config.toml
num_hidden_layers = 10
routed_scale = 2.5
balance_loss = 0.0049
shared_expert_gate = true
head_dim = 128
rope_fraction = 0.5
init_mimetic = 0.5
beta2 = 0.99
warmup_steps = 523
decay_fraction = 0.897
decay_shape = "linear"
batch_tokens = 262144
dataset = "wikipedia_en"
Below are experts of layer 2 (counted from 0) of a mixture-of-experts language model. Rows are named router (the router's row for the expert), down (a neuron's output weights, with its number) and show model dimensions 0-255. Each number is 500 + 25 x the weight over its row's rms, rounded and kept within 0 to 999. Numbers have three digits each.
After each expert's rows: a language model's description of what the expert responds to. This comes from a sample of Wikipedia text that the model never trained on.

# expert 60
router:521506504494499492504507467464486495480554423526483512491498510507523530504491492487495500515521498486521490519488483503476530483488447469513539536495544465502491478459493502478501503489536534468484501491472522501534509547495534487476488513509508528548513507477458493488520529471507506528478515491492489505534492539514454479527465494543523492481476465550471526493519530494524504491471482459508502531508501495549511501509530480516477464496508532481521445542550440489482503518485498513506539439455496496530474498500518553478482517490529545494531496511521506472488505503475528513512521501509508485536549527493519465490525569558476506495488513480532482509537515523478526481463521512477480563477537488523495510496456507497513523518485502561506457505513490496489473472532468
down0:514464508498478500527456477498480452431462490460467567533459481497481476509451492536489572501481564493493439460486497510511519469508536461475474484508516468486502482510528473530523482497495484514527561497522481516479534501514505497489494532522567509520489523511539487473510477498494471517502507488524506465459563541521515533508502511458503446532505497500472464516493480489512490512459496479518495495496459476531511466532500486522510508538497509489526497509512497475485515479492514489488533501494474489545491493524548484519499548523498477493535506446481499470499521488526455513512497514500511521527495456496466530501514482493508476562502493542479479503500510513509474506496516480519484510462488459538470475508517475494495506517504463519473477513523481477517536509532504
What it handles: Relational of and to. Of, to and for after nouns like one, part, member, prior, plus of inside names such as Aeroflot and isoforms.

# expert 47
router:508521484530468510484505464487475487477508470538486540486484518485509522501468493513506505538490495474470493489486507490483515510470472511485491485505529486477484483465485488477500512468478507526482489491466535459517447549472523493486495522474519508520485479496453470498503551517487522524530500463484455496531478534499489463492455494557487500482473467523498515485493517447544497504471517504565513543504506502541516507464481519483497455476483511480503476519545499502489495478463509517546520470503491460503522477482525482492511515446474511498520534489528499549475504499483557507565489527517497480534534493487487476503484527542515500509528512545531445529470488508485504478463546493441494533431529512499506509538463475514496488493495452522476477498522526535475523514509462
down0:474530499484512524496486494529526550487488469496514523464469478511487496530515544478446501517522510517493517474550526481481486507487502540483480482450517487470518508508476487484437511497525476509510508535488516535539500484521464517503478510475511471519524520464477462502463512542537496507569511487517473475530497458474486524487497533531506495491537503513543534475511467483512503507558483508541476490498483464475501525550475464484522521475511498527495510513503512497491539487502511463483531527479439503508476502518471508513490536497480501525505528524524509534457534493505524515519510531563481533452509457458508480485498511488557471521510512530529470502487486417522486551496519501478507522501535507515486507511492483492479505532476487481519510499533538481532531517471539
What it handles: Closing brackets and cell pipes. Closing parentheses, braces, brackets and quotes, and the pipes between cells in number-heavy tables and formulas.

# expert 3
router:540494497521476511486511476522486489475533506541443522479466501529509550515473444508493529529499501460480494477488502527458511497485450518543489495495502463531504466437476474478517498510502503471494498465464506503513488531499526546502499547488531516496515485502511493456446506514459486540510509486484472460519428508537476484546474524524517469487510476506479536507499508472518515500482481447521507554504501501542476503497519512462485489505509511462548471527490494495464483501501508525542542508474471497501509523491501489498514493469497536464456484463484489508495512495523537475526485538496501444509528523482505485550536561504455511469526502535510498485459508501472522451466518541479484549490500457520515499532475530533512489489523489522514484502519504524495503492506493
down0:565507515520505509496488469503494546485447505491487508471457509488467512479505514499522535498527487512489475465505494497487461508490473520498461469474500484474486442490533500449513522527479534513488473496514509511507515509504507486530476539452490509550523514499457505508520430464481497464485510507531479481492541510512513466539472483469496501510490509494566495487519497472470512479503470521474500501498525509492496493499472470489524510466549499488547536545519505526456506498513518485507474472520462490509502530458482513482514518512518441496478479529539490493525532544519475516521513522458476445515514509488424481548535476472517506495503484530475495490499463532514497506481474508489505454503506498497462464469480509491506472536504428542508539484527516507531518480475516
What it handles: Common concrete nouns. Ordinary nouns after articles in running prose, naming things, conflicts or places, such as water, war, battle, River, Airport, habitat.

# expert 10
router:528518458514500493498521456507450456490518504534495543489480519533481511503451470512498520505485509507488472461503468525467471500466464551531513497500496440483508477440502468467480488493521555498468491525469557488492513508510528514533480507516502522513464481479486496483466511504465492508496519485478466500498490508524462522516449494509517491556497473494507541472507506467536488535491503443535485505510494514534458506505484488498489468496498512455542472515476501485486516494484500494562538481517442487506529498474497476493510493487525526480468514533499494522453514479509525513532502550517482486519551518460507482525514504505471505471512498528520462500437461509468545477448508503496481537494508505516500500560469533522509511511530460492496513502544470531492503497471489
down0:451482489489495499514492541496508556492524549492488512469548521512507561466519511494489535530498526487489492464495475500534519482491519470489511467464522529486487536521496508474472464542454510502498489514521453511491474519475472525532476522527486527472496473468498490524532479535521505505469495526480506514463516511494541509479533510495459507473535479502529529526468495527493496489545494524531494468527480508533509492487515500511549514503490525533525501477532475493515469465462487496475498486502518508471502506500508452518508470484466509481441500473452557503526543498504496505495524465516490517453497499525455526484457514515543496482504533431453494494499556463506470494492505536522546494516510513507503492487493498510538461491488527477455489518506530482575476516524510
What it handles: Verbs after subjects. Main verbs and auxiliaries right after a sentence's subject, such as was, is, had, were, and nouns completing phrases like took place.

# expert 40
router:552534489523514496510531493508487505481531499533495526510484538509517531503426433513510551513526480516486480464481500506486499437499476521502506480468532497502491483498487484431490513522500537503513506454480542493527465554491505517493463531484490530478492457484513541511454514480515506508458477489480494475526463482500474477537476492539519464517510478529506552494520518470535487508469495478548500531506511486519471498493506526491475466497466523489528465503492482501451473497503530521523509462479473496506517498473555511479505494471519545483496478481503503552497526508507528511544483539515472480485527527476501477507491524539512500464485509497528473482492515528453510502473523522419472532464485505481503488526463520541513527497508468504511488510498518506518449485467506
down0:536468472493471494515496502501520441521469495530542500525534488471495468534520472475476470469514509531502532443516475511496505498510524517474456524533489467529548459533493518490497485481503480467472507490544549509508496512502537507460499501510517503486505508523484451462451494505520516488470471459511469526486516528541464476509505493448479476552541483508509503524516507516528477482511453519485510487570520504499526507489502491517493478513494502503526497548544478509480492485509493539506481517545466487524490490512479506506517480500463533500472530491521479468510476472449506557524515548526527509553524523555538531533527532505507518481501502480487520477484509491495536481491532495484514477533517457490526513502482504489515520500493517470517507534488424521475526499529527
What it handles: Paragraph and list breaks. Line breaks ending paragraphs before new sections, list hyphens, and opening parentheses or brackets in lists and citations.

# expert 46
router:545516498556520489518514469459473470495511462502495531478481533445507540487487469493480543516527503475513483477473513499493480480476481485527500504475497482476494454472505491475493490471481546489516528478455530461532464504450497486515492507484505538495500470482461478474489550502519510509529493469486489503537466527479501457519478472523486480497492485494486542509513523486535469507480490484541498529507468479547475522476445496510474455458478500451524487523554487516481464480479500485518506472493490479505520496469527480503502515478475539501563489492529481489499470500452524504539478538521506486496527476526492511487467545539485525459505498524485469494492483518473516473490507507467458556489525474499512491562446497525522493542503485515527478494527509527498452514503462
down0:518484516472466464470479495475497499513507471495475526516479505491491494467487498499534490484451498498499497517514472523507523452515509505525537460499487469516529504453465522455480497530523528496526491502543526472484538536507482505497486521421497495521502480510504509491502492463519483501507547480512484511515500489481492504495451480476494488514510519466479580523503462492478532525495514510549516527489484505499529479436524504513480511511513486511514515524530476512527539497527493476508490537483539463492482494459453451511517478461517527485482542483533523496477529506449472486533437482496523514517461514511501510463479518461492484474438453513488488504478517527464474480529516483514516488538532528472517522503488476486528507519501496517525548455543508491516545502539556
What it handles: Inner word pieces. Word-initial or mid-word fragments of longer words, such as rel, ec, isp, enh, plus semicolons and decimal points in sports statistic rows.

# expert 55
router:577508489518484494501516465481496461518510467542471508520489500504517551494461490499482500540517465478524478478457504509478491478491468476504501526457524452496476483459481505469466530467496514457474500473464553458530505501476533493515488496487544521502487490476472502447451514497494540524476479458488507495518475517466490483521481494518491484516502470534460526492496518480529468509501500467526497537525505510541493525508519542472479489481497522482518455524457448538484477511492497518536511503495470456541556512450513515461516476499501520476524541487523494504496472528488533493508487515532534480508510511500520491490477518524483512487503513560533469491496477525455521483464535521466496517477509443502490489537461543520506519513496520504510504501506484526493451480494453
down0:489488475537514489486525490494501516496452525489509532500527464449522493536474499489512515521488516476499505546506540493501491490517523481491489442532539552480479487557569495486501490516489520510515509496483499491522480480541470505499556511483501500493508493522491520518462476466527483450487490488503498542470505508513498471461490501491459522538529511458485493520486503486487531513488522527489494495550508497502470529453483514513509509475534502489516502551459516486479483497515496457566537487520524495497538508550468516478468539470516509509496486516511498491522500465489506496533477505491490514506525475503486470473440493454454506540502461518481480523530534506505513495501476490495499471529462520512479540464446524427500517494517501500510524453516461486461453514534556
What it handles: Capital-letter onsets. First capital letter pieces of names or codes in tables and lists, such as Sh-imizu, Ch-en, CH-N, K-öppen.

# expert 38
router:535535508503498532484509458463500497515532509510456542514476516485514524507480483480508525544519498520455501443489524469480486484512471527496532518481514471522491516453496504450461539461507527521490525463456530503520472518494518501511456502488538511504520488472466479494451514485444510497505495483484472476543481503509496481540477530540498480500516454508472529491519522482504476501505536485514474531492527496544526483493502471528495448504506522476509462530507463502454503495477484518537549450495496508518509544486549502539489498473486494503483523482523494538496486516528522456550492523519516471507527492443496493517505501523490488457492478537536504492471487522438503491472549500477459566455503484527506505525455496508536506469489477528505484514515502492523518484484495
down0:477523464508566534474535519523475498525493468502499513484542480534510496463528479538528493497509477526485461494524475526496486506495522540500529444488513523512485498542541506436539519487535500493507494474492515496512489455535466503488507510525455502507449496503486489487474515495520464499488495478494482532492491496476491515523491476498434490525433504537473514487548449517532493430502529496527487488482515443469485491510447509503538515537503472477520514497541491464527535518482523494524518453499499496493504456553473504518541533464485516503523501537506519519497517464487464500489500521508490527476510508508478500488502506524510513495483450535468499479533523522491493502553535458465509460472449495489516506481531488489490497475507452510504495484529496503494540493466508
What it handles: Word-final number pieces. Closing pieces of words and quantities, such as thous-and-s, 000, million, inhibit-or, surviv-or, and States after United.

# expert 53
router:511525500504489504505487489519454475493514473555490519476505525490485545484456486501505521495546458522543507520505509503466502477468502502526489523456541462494472476463451511468488484451528546538459513506453504498505469510490520508554498525502530488508467472488502517499466477507510495502472479447494476474501497519504508521541485506539499527518505455515469506505508511440548497505491520493502507516489515534533499517486483530537520488491502517440512503527520479506506463515475505502529525476494485488502498478488540488517545499491468512514512465509496502501492530493480524489528467540520491476481525552474514488562465559513455505493512492511543513511502486501462510472476563515463473562459486494503525470517471508566547491495524478522488480489527491502474481474499457
down0:457508485512471520547496500530518532500503484487507509501516528482481491457497524465516501490522477484472494483523451559475500543478493500500530489520490525479477532540497488494538486508497527539429525503522486524482506487490498493530529513511494531446483486501484488526481524507565498496533496499536500496443557493552499500501568478478505472497503476462477464466566458489489496512495452510503509498482522494494501468529499504508523520482488487512450548486511525486517486509539523499523501529526472485528498484490493510500507523488483486534518512496498500528528480516513487546501515515511534511506511469522505514477453448474491481506523513503476530522515520477479425466567528497493466504534476513501490481509563509546501473540518455505506500502499466513484530460531524
What it handles: Commas and clause linkers. Commas and "and" joining clauses or list items, plus following words like including, such as, located, and compass directions north, south.

# expert 62
router:521559499520487486493492471476457521491538498520496529495500526520479515513462494477492529513523469510499491502501474549498514488495481506528553490502486469484483521481475502476497481501528536514488488498472518489531483541521513513486484509500502516509517465509450534501482529475459530497506459427475479489523498509501490474523468516519475485512482504500508516493492507467559484518479501471509461531523525532538472486532492528523470500514471553491557454501502462520510519500463506552537528498463488458528527482473498506500485490453499498434513529481536505497480499509509551504522497533491470475494509525512521463483512554504457510452517528513532476513501479505456492487477592531503478538468505498465502487493476512534515523472486473502504530505514520501507457463471457
down0:438507508485511554518511479499508543534490516497516472515515564510528495498477502501472481452500531501462489569512526525485494550539522495474504524497490468495536508527562508490501512494510533432500520485506524483507496509498487488474491522520518506497512545490460464529527476530524532477520474467532505506522458489458527497522548492481500503479513428476565502516520502503523473482523517461525490542478497507495480499503523492502501464492502462525489506485496499524502528524466533507541481492517481509513474493499505494496488466525559456524544494503456505480513521482474543486488479505505523468485487472524487514474490514531479516568500502499489508476519490493472507499457485457478485460448531482502500485538533488485478472503499498458479478465470459507497519465474495
What it handles: After quotes and brackets. First word piece right after an opening quote or bracket, such as "em-phasis, "to-tally, '(in)vite, plus closing parentheses and words like there.

# expert 35
router:533489493511496515486526485480484518460509494555477532480475512524524517490474486545467522530496520501486505498516524522483548469462499518518519484491511473505502475449502496452522525498493493486476486484492536494530466532498530541493457533469555483510505471507472485476495505517426478510493541493506492517548470525514450507535469525546534494523498421527484533520505504483522490496512481467535520514508489500529484494521508515508469466521501515461564475533495471470468479535499523502536530499512472480520507488497508502483517501488487506499461511472500485502492514521497523513501512526516489495485521496456478501567518545533495505483492484511512494532466465524477519466469520552451516554493486493518559517536446487504520525503511462542460489515537517525488511493506494
down0:545547503513483527492481465468464487490499508471484456479511511534471537481496571503515526513524512480483480474535516521487492490518513510510477483495528496486518495520506501465454497491483484472504500512456479475490526506523466465469517543534468474502505512525452478493534498504489512537496536472491493488534476521563515487512530490489519515504498524508512505533491444439490546517514498482556461491500523502489520457470523505492474503535503514451494530500517501537504480491503461477480483543487489512488456522533490558473509466544502476442511458517497478463498500482516510494506488471524467472475534490452563497468511477489498515503503465529499490459503490482489430534476487494493479496461470507486504516508474482490473457556491494463487481511491526483522507527525500
What it handles: Common and technical nouns. Nouns after articles in explanatory prose (area, species, use, studies, pathway), the conjunction that, and closing $ in math.

# expert 54
router:522513501508506500491505478472468511496515445509459508483509537501504524495490496486489514508536466507519501493508507499434511493468438478500544527469524482491490456475484486458457492480517540463488520502438512495526502515486512511475488535505505519516490477508484513517525516498504477496475506471492495476524459520527435488523482507527508506490505435528449548465507505482523482518496486463546488527508506498548489487479494488540479485501485501493553448553548442485467515516500502526531517436450508487534518500513553513483491526469534528499515496513500503515507521476491520491545509528512523489529524481491514486509514545519467544456484506490529502477506519520482558444491526521488477533484521518525481502516498517535519525511486514535541510510534491495513498492481442
down0:549494455511502514501509556478528524494526471480483480507540514500497501496515516493496476439554488515481487523477491442482487532521496499522472513522509472496421505505498539489499478459489511481501530492496498504531455554491538471485526532531530473514531477537491500515512491508475457500509447496502515530509504530496486522499480470519527490495504489494493569473471531518518480473547490497479485500517508510491445498461502528551445503533466501487521492524510464509494470517524487498456536510490507493545533511532485506457526462503504468509486486487514508455512496528491489505542504544507471509557528479487539480507480473483500523474471508521474524484524489497494506512489500512463509499548491439507536560485505516527530535485514550517517518509547492499492520503520507
What it handles: Prepositions and and. Common prepositions and and after a verb or noun in narrative prose, usually before the or a, such as in, of, since, During.

# expert 52
router:545525505504486501465523479449476492497538464521461499476493500472544518498477492498496505530495504499461498509484511479495508479462496553508522512496569493492480492454477515452471529497505520494473517497466509476486449490506534503504474551480527497516508460531426476492460536459460488508476523506493491511522487506505481439512481501517516494488475467514466521507532546460526452515491519451521517554510521485526520518495435494503453467532488512467508454498524470503464513507498533513521519516475504498472536479518558498513535507498480501486487542513511473533493507467516495516514505517527495484484540494477514484542533522520488500506482490524512491507452486524469540470486513500459506547438498529534525540496472491497524536498518478519471490481509516492496503500487491
down0:483493554489510530493516570515502442526493511505526515478461529482489497527512466489490502527483495490497478500509522475450470471503544537521503500505477453535500507507468489504512509503517505567529496549457508493513493486502519549470535517483530493502484480480506532476534536487501476493540492478505505542517476500532452542485508470529526477511498540507457524492502536507518440506450469498485463523495473513504538482494520528469505538505522567498517476505516525501471519471505483516464497524510443500522499504450523517501511496515492486494454457530472498506514500476476507488491503499492446495481507486457517466502508491545497495485502453494525494452494515507537518501511515520461490467518498520528505459463452483467480488472461466531491542500503510488502493516548462
What it handles: Word-ending suffixes. Final pieces of words and names, often foreign or technical, such as ion, ation, ić, kov, borough, mann.

# expert 19
router:567513491489480527472520460454489524487538478533456515483476496473533523484478495496492543500507498498481510459500527459479508484476478513503521522486544484496505456450504498467476472463487520482493504502466550492488471515496522504488472559442540488521506461527426482465489533481453502532518505473491465503528481517464488441518481532532507453517488485513475517526518517459523485540499470452547510549513511485528483529527498516514492475510481523463524479506507482502475533518491505488537527495505512485494497492515548508530508502510489511489472506487516503509485486473481491520528498512523508484473526506475526499541483510514476472483491473542506487509449471533466525478505503475441501554434509504555538494511498494501509520508509478524507467469498509514492491490484477
down0:494474513506396478526498462476487517479461509551489466518514503468512461474460517475506556502529509515469517509490514515520498504501521494534482526505495495476522519495519458489488521458465480520559453499508497531523480515495521462467474487510479554547484483524479472469535503498524524538519503483500481503509461498516493496527487483510493514506505521489498486488497493457445453514464532485481507528490494475537482523466445501490476516533481502458489484487493506517459514489513498499486481460548539527566522500487499505514516467486553503481499493535487496510510491482456488450485478502467463493510523491457546539481496484545496491510511546504488514495509483526541464526506499461512505530509518517501505480457503486474515464511487497537478454475493475526526508521506531
What it handles: Mid-word syllables. Short vowel-ending syllables inside foreign or scientific names and words, such as -ti-, -nia, -idae, -asi- in Athanasius.

# expert 41
router:520512498510524433493534499469483502491497437558492502523468529460503505491479474515505510500530498483498481509502468502476467438485462488510535491477513488521512508477491487447499526496516533489486494536500533496547485488510509509483459508475476518511480478449485557479504520478460505500490503483492490493498470513446463490524500526507520481513531508539463542494527502471533492541476496473513465504506510527507526506488482491480488515497480544494545434513537474554478497545478509522537523480458480445515515507454512498490524496464516551478488520485517485524498477517522557527518480517508499467500530528514524483498514545525489516449534538492504478513505471521456501470497531549480543510481532479486495462519466501535511504497502501523514499525510515521547490489522461
down0:524522507479504523495481518493561547503464514479506522508489470475440469476512535508509485487512536478452501493499546488522517517509480494432476470477495521503478493501487493502453495485491518538532487511462463457520521498513490500541471533508487484507468518524477472491488514483519474501501512538534511520504536509494496494487484468504502535454514530499487496522496478505557420516509519491508497540471495490515478555505493509511474513497489471541480484486546529530499459505465499454447491512506501518542462491503492453496499513531494481490530416484495555516495513467514466523562477482493498493480521487502476545501530496499476501487526513555486525509478475461509465457507514495483518545481527472483510490474524505479544530498516450482483501503501502492503529512506529
What it handles: Infobox field names. Field labels in infoboxes and data lists before a colon, such as Genus, Series, Running time, Party, Country, Apps, Goals.

# expert 31
router:532526497536481533510532475483471480513521466517448500473475526514498511501453448526525545541509502500487478490521514476492474524491480549519469488481524482495461485482506532449465555528486535516497524523467515462513511501492516530489464523473527528472473466509479469494484516457492487520508506492524483503515492494513476473547473508539500507498461470525463539471472523497532470514477485466526495509504499483551524482506488517502448480527497508440547469522551469509434519510468506504533527478506486499467538509496528493454496509491501494467488536480515449529494509458494505475535516534504535477510536502486508493489496515537478515454503503543500502509490492516486515482513512542467500566457489492560516515529487500508497520495519469530497517514502518526494494484496466
down0:505504534503514549505436493482469505495497521508496480496487515474482509529540454506489506514527519500465513569485464524475467498536498511434487498509512504530510450521487482510483481474459479501499488424512528487486497481540487489484496490516465504487490509507491546491478479528527511497489482505484519466481481534499496506473497499518515521501500538486477510470492543504560505537496467542461490477526514501488480530526499466475526490528500466514498499509475472504481453468483508483518545509501508511521531473438512503474527481535487508504488479495505526527509516488495518518446497503508493495496494509509485437510524499484484488487508439510562491488510493460560540457492478484496452532511516551496535511513446504524558522488546472512440518544492503495494503499477522
What it handles: Noun suffixes, institutions. Noun-forming endings like -ment, -ance, -ation, -ism, and nouns like University, School, Award, season, role.

# expert 21
router:606532471504479504479540464501492459521513497519463529491504524510517533508456450504480508532517488469513464482487491487471497488500470534509496500473517454495464472446480523484484487481484526464484525469467544492534478540465539486495494502485541519485493471501474509449477510485495515509498491481497516482516457499474470481500485523513517472511481473504460522505499529485508456501498499487511489533531509507515487525497517521475453497489477548467512488538450465508467475491497482537546504494486490491537564506454516518466495478507508521463526523467516464537520474490497538499551504517525508487513536490474496464517471533543474509480504525523506482522477475530471549451451528516480503510485519494528503523508485520513523505509473515502511490505516484501479459491495452
down0:487453473518499524463489575516549495522509483517453494491523473520477525516535438525478449521483530471523490505462489461543472503508526520469460527461517524492495486507518507498471473540505532481487461492471528532490501505480530488538492526507493523503494504530475508465481517492503482521512498494539523510482523465474488517485490493511518532470514504474489468499485513517470539467498473507497494525497453483509463529510485511490510508489499485500482511507391505519515495517519509487462490521527502550531540465473504521480492519505449544533535471494460508515478457535455525462475495498464495485503457489501519525493490505521476486516527519502487536522515535492488475464480537534516484458481474495546517494483464500531478515498503506503473508519488478447513519542506480
What it handles: Name-initial capital pieces. Capitalized first pieces of split proper names, often surnames or places after a first name or pipe, such as Lad(en), Rest(repo), Cam(eron).

# expert 4
router:532518491544494517485495470456471478500527434517507518501470519501515547508450466488497510551517499488491466488496489502487500490486435506515527523461542484484488476477495490466473517488513541490477524473447552435532458546482523500498477508482515524484494476471461502480480546497472488518465500481491480481548458533476487465516455522523492474493478478521487538493519507469518466507494504485526484542527544517506478498486488492511471479499485506479519484525518478523492487528462480508546534451478477443504486496474539510490490493465511532486497534491536487501480504508491553519526490552515493503536532502471501475517495520521462511494526534517551467502500475535449502488469544532468497521466499475511492499516470513534512499505506483527526489495499478512465479497493468
down0:503555460471529514520492483498460514491510498539511504516512532476495504520479494476443470488502489503472530486544529496445503520493456533503505444506489511481473511526513468486536495514494534514455517521487514471490493512504449527475475535495527506533477511475495453521507584510500465457508509536499473525488511503509512469506509526526519490475479517507529498529521488532489510547502506487509466484520494432483509500519519547486480519514497488484470475487530493501486520520589485495491483507524529539499498530548486525469531519532531475514489476484508500458540508498540514511541469481574458520482496524507536519483502498508494468461475432495488484499509451484487505505505497509501512514486465445482517511471479470489512495503497508475523495496524509515471527491464476
What it handles: Function words, narrative prose. Common function words and pronouns in biographical or plot prose, such as of, was, his, him, that, plus closing parentheses after years.

# expert 61
router:538515495509470489486536468472489478501542444548476488468481532445525511491473466497488546523503498491505491470495535483502500484489477551511506537482501495478488464445484517460481534466505516499471501489480538479502469523472557511474501516432538505496498478504424471473481537471500507503483510497512481475527483529480475463520515512521511473466478458486485531491524512463531475537476485458513486546533494460532517524522507516502466491526499492456509470516573478515463507529490504514545514499494500478474523476514546494465518502475471495482502520482495470475503468497492495512538520533523525480509517510490558485514491532520458471490486490528525508482452480541469519484502513506456510554481500506499500516499501478492519517534488479520492451480503502509478487481502489
down0:579432504491548481461505502495504512491509491484458503492472534466530488492504525475496500493497508515545470494489516499518492504464467480463525561469505516469515503513481515487485491539499502470507467492516562482504492469478513555485476454536526516483478478464504473527507515491502492540507450489515539536513554508501481467493493482480468537562508494497522492541506503492488514498500481524453530525506523486501542508523510510489475509470508520490527488488484508492486488483462504542534465499493454502472524511488513478528496498431464501502528493482440473484507508515520487478476510511529514501474470531515529519443476497483505512547502503509515499512488499478507497565511510468486526530505520521534518497549480518457483497502518520467495530456482514483479496573506483
What it handles: Sports and countries. Sports and competition words and country names in results tables, such as Championship, team, medal, weight, India, Japan.

# expert 37
router:521507499519534519485496490512449489471520486514468544513500498496518519512459478475520520513546496495502486483510491508456476506483451461507521494475534461523498492483479487475506496473512513522493537453444569532534505497512532494550484513486484516483474502489501491471484523519445493523483489466479484474515499514513458481531461518488516455489505491509459525495525491475545491496508514443505474511508538533531475495520493483499489485516480517422535430509545468465487474530495524520532526530506448508519501484500548521523507506478508515465472508483505474506509544501479525498511491544527483529506533522463514457508503480509476503463504514511536448509517484504449529478498512532459518508494509440522518537510460528524520492480499485510505491506543504519504494471497453
down0:509517504527475540463511454507492513507496510508537542467470496448533459510495515533483498490525502511506535504459463514468514499488493469481490488514503535469511526528473488494518538501475470471520458515535489475455490489528523527496517513511505467510511468514459475504514489524482575508467480542516490483509526527487517514527492519514496528508483478505534533504508536519525498459472499508501524483487522513482502470489506509498502528489496494518563473456430466518509496513529528543467513476528505509531491547518492469461461482497528499509496472488522507494507473501507508511490511477500538561513494471519525494455469481503500542507525502460563538496492523498517584547512548490482474494526535540510502488532504536501461498515464501524494471495474519462506476453496511
What it handles: Determiners and quantifiers. Articles, possessives and quantifiers starting noun phrases after prepositions, such as the, a, his, some, other, three.

# expert 49
router:519511464511470512482502474456495511505517482525501510505520504471552495517451467512517514528511499481460501493477532464494492482470477545504538499501527486487494496473478517493455521472495501499476523477467530470491491548510511472467488537502555504516523463480431479477474532511455496532494499503495508477553472514487465459509474488530551472519470460502504530527516527479509486537513512484542516541499530501529512528499483497534480470522482506456512464504537498465463494508497507498550506492511517482480519487504552485515496463481487519492487545517509470529484488454484531503519478505513484476493533516465473482531497528520498515462513489521514503518483486540440523432457522479440541536462479526519523536501474492536499533481497475521491481487530497525490517513514468
down0:507498502432511540512505462510458527533510523493536511497476512502511478507477470551541532514497497538511489442524475480485517459475504519525481531501468502492518497522501498546511535545501543500503505486559426485492464501516507530496535493479486556482527528472501488495502496513493513485484476504526516516526440493472510531518489555513496486528512457496517543520508498500512492538497528475494503531494528506514506468518415484438515483456494510506497542493464508486474476482490512472464510459513473491494551530527523490476490499513464539494508491505484520529519531493491522486529507488481504463516544526520495539460508497508542472505463519472482508453457505522527535507526503499486453491503490461492471468522520516510514488473476479533486480475507502524483502482516521
What it handles: Ends of names. Given names and closing pieces of surnames or titles in credits and lists, such as John, Nelson, Coll-ie, closing quotes.

# expert 56
router:531510521527475474492520483492478500471511454552467541513507491528557510512452472483523508508504483503456496500495481520437498473470459505472518469494503433530522467440461490464506505502493507473477520447498557511520492513496551490547487523485515537504496480471501525478506522487429500520506518465495500503524462522515471483506450530526522478513513486508482507520502501451543509497504512468509489520529536545548481515492509500486469477534492518464531470542510501500518480523494507503536519473478488488554506470492523506484514500475470547480492477472499479518506529524508505483511498532507475486495534511463486476538522535494482485467504516506521451459479472508462506486495510499446499503483506446491549492515464511508534493468514473518499480483517527496487486489520461
down0:529526490502502467484462547522512429470560480472482464461481491463487523529456512514496455489497509494458505510522478504492507489538525452500492485515493460483474480521524496517467483511504496478505493515525479492455509484502509492497502491507490495475466485525551513492568462528461480550529489494535529563500548472492492469478520501564522493527466503500511521509530487515526540499503500540470492473482478487540520510467532451500522486442491478513507535509480506509452498505476532502461513502527526495523502511498513482459526503520531501490583491505487479517527514520501534516496497497499529513519502505515510489513453501519497488479541491472453504495467499482515523489501479563518476469511501496525461482519460494516486512472463489496531487518506513464529513503476544
What it handles: Descriptive adjectives. Adjectives and adjective stems before nouns in explanatory text, such as public, small, military, eff-icient, anti-, ancient, ethnic.

# expert 29
router:518498452530504497455491472484454475477519480514524529493497502519515517469453454485523503484503472497499458490518502488451503495496477523515509521455517468496526494452475514459499496460490534500445492463429521464531479538479511498522473502498516530516483455498469515494489522508487523518479494480513526479477474510480514481516455487509556506477536444526469515482506516459515439504488499490547505527531483541529501534482489468506503474518449527460500498521551499499492477492478476497542511459483500474490510494471533515521544500480476532521514499484497510509483517494497516509537507551520514480521538507510509490527489485518496502461483500490533478505483497521445500483452554526484476553487494474505493502495469525561528472493491481532495477518504489547484467508466472
down0:469501511496472484497505490466486508530485507551506511514469530506469454547473537484533507506514485431475483495499484503519471475507479495491467502486533493460467560509507508490473500479497479507456498497496523480486544534511475448504502479497482484516528515500463478489485442489494461485525496520488493500481512495516529508450490502527539509488456499513472480501520496550475505510467521513462463515546464519501536486520502521472496459517484492487467522463487518473449531472489442501522491531534528496512531535461465490503491496488497550513523496492514499444523514520547527493501522504514555451547506517475487497517540518485492516534466462498462500487512487508512508491485492503478483478487483486436542510467494514477531508503486487506473477529511512512482573521462547
What it handles: Pronouns and sentence openers. Sentence-starting pronouns and adverbs such as It, They, He, also, and During, plus middle pieces of words inside song or film titles.

# expert 8
router:543515496527490506496479503472466492508519484541487515488469495518518522509493476504499491511513514507537486517505454531466498497461460522510491501483496464491513473490488470453502467528527549480490506474489509474492489507480535522508457521490530524485486520489466513468499513516486534505504459473474495517525466514475461500517457506526536481517500462515473524494501517492529437486489490482533506555497506550539513520474515507461497473491503522491518511556512487517478518515470508489521518484476476508539549486472502505488519506456492552487548484443491493497478488494459523514520502549512498475520498547463505519525506570546497477461505499518503497509483476541456478446495526546456491562478553459486513485535467508525521522504505501505464466481519511484483443498532488
down0:550498519526530521472500506498474511514525548500480492458522509551493496545470507521488518457525549489484496502497492497508460491512510526494538500444501521479527489469498466460481524511527499476501527500503470446491452504493483548476512486509451520485515453487552513486504484494535463443552496523525481553461519465501519507482524497473503496482491515492456495482501501512494455510485487457521489475498524440503467453498486523483493512503493546521492476513505443478483492490529502522497473498527485457482539509544492478457479494512515527502521539519479492508494474454502504457501469508488530508480496440470465492519498466524504530490481487517540486558495503524487516474493494478474487501488503471496496510512523473521541470553498495510519499486526503425492468519501488
What it handles: Mid-word consonant clusters. Consonant-cluster pieces inside words, especially after an opening syllable, such as hy-dr-aulic, bo-tt-om, ter-rit-orial, often in species and genus lists.

# expert 59
router:594522486494474498480528479480492480508513488528457527506488523510524540491455469491503497523509477477511463467488485484475501492501471493525496518467519445482463479445484511489471479458478515468476513466470537489516477536465517484483498508486543527497485470494481513456447526497478533525488488481485508459527476522468477484504481502523501466519482477510470517508498520483522459508493490476514491538518506519525483509493515537479464488496481531477519486544444453511478483501486494528543501482506498495525553515460522512474488485493521509468515538473539467528526464496484525510551488510544519472525521488480504479503463525539458496485492522544510486521465479531454556447461530505466503506492507489524516498513489509519511507497495520509527492492520473509474453484496449
down0:527503535508530503470483482458522519478480466506478461495500527503518507485499517544505518521517473489488519503484509481508500499476498536491519483537505493540539551510505556508460475509501485512489509483501551512523552450528457504450509519498529443507484491548518528533492526509519502513487476498487467493480523502547455506492457472504472508489512531511458493502521464465498538550493485523531471490485542517484520520504488484501501477503486542486506491508574535469473497517517547511476517418508489491477525499518507476540479497468476528490527472495486488523489547447492517513546475535504459539488472522494462478540529493488507533510535481509494465507481522480469533475500464504528510513489469501520531489506498521543507518524550463489489539502482493514484484510475523
What it handles: Capitalized name-initial pieces. Capitalized first pieces of proper names and rare words, such as Al, Le, Ha, Ori(gins), Mer, Lo(pez), mostly in names and titles.